Weights of a small mixture-of-experts language model, trained from scratch on English Wikipedia: 11 layers, 2 picks a token.
Below are experts of layer 6 (counted from 0) of a mixture-of-experts language model. Rows are named router (the router's row for the expert) and show model dimensions 32-63. Each number is 500 + 50 x the weight over its row's rms, rounded and kept within 0 to 999. Numbers have three digits each.
Before each expert's rows: "gets" lists some tokens that make up at least twice as much of what it gets as of all text. This comes from a sample of Wikipedia text that the model never trained on. Tokens count by the router's weight.

# expert 1
gets: " |", "|", "  ", "5", "8", "9"
router:472414477513481480450520522473493532541503522517546479533491513617565439495447430464518498549601

# expert 11
gets: " the", " of", " (", "–", " All", "si"
router:512521523517500444533477485574589461491535508586512614427569474515498427425500519492571539476418

# expert 14
gets: ",", " by", "-", ":", " John", "o"
router:532467511539439464473570481605398549440540462482511492542459584440480432559459571448487439537524

# expert 6
gets: "\n", "\n\n", " a", "-", " one", " co"
router:430504472561485590476484493458524650473493470501510461519468469441512547436575450547480410390543

# expert 8
gets: " a", " in", " an", " from", " of", " at"
router:480535482475439455460449475501492474585506445540519419447566380489546473468587419441620537454455

# expert 12
gets: "\n", "  ", "-", "\n\n", " under", "c"
router:476514440474472479480506520483577603422502497536459584510436469469504401454513542494477506508507

# expert 15
gets: "s", "\"", "es", " him", "ers", " season"
router:469472519502501579564508468464527545543497472480502431428467540513445565524516558501504509535596

# expert 0
gets: ",", " and", " as", " which", " that", " It"
router:502485592500549589481502471434509445509588540507445539513493455466464592447575486605556496420603

# expert 9
gets: "a", "s", "us", "e", "i", "ia"
router:480484515467457494484466528494499413588510524534478511534516465513478541485455594561477574548375

# expert 2
gets: "S", "°", "C", "L", " (", "N"
router:548470415522485486527447478418565429465444496548492548578460530505483432577517493543524488511420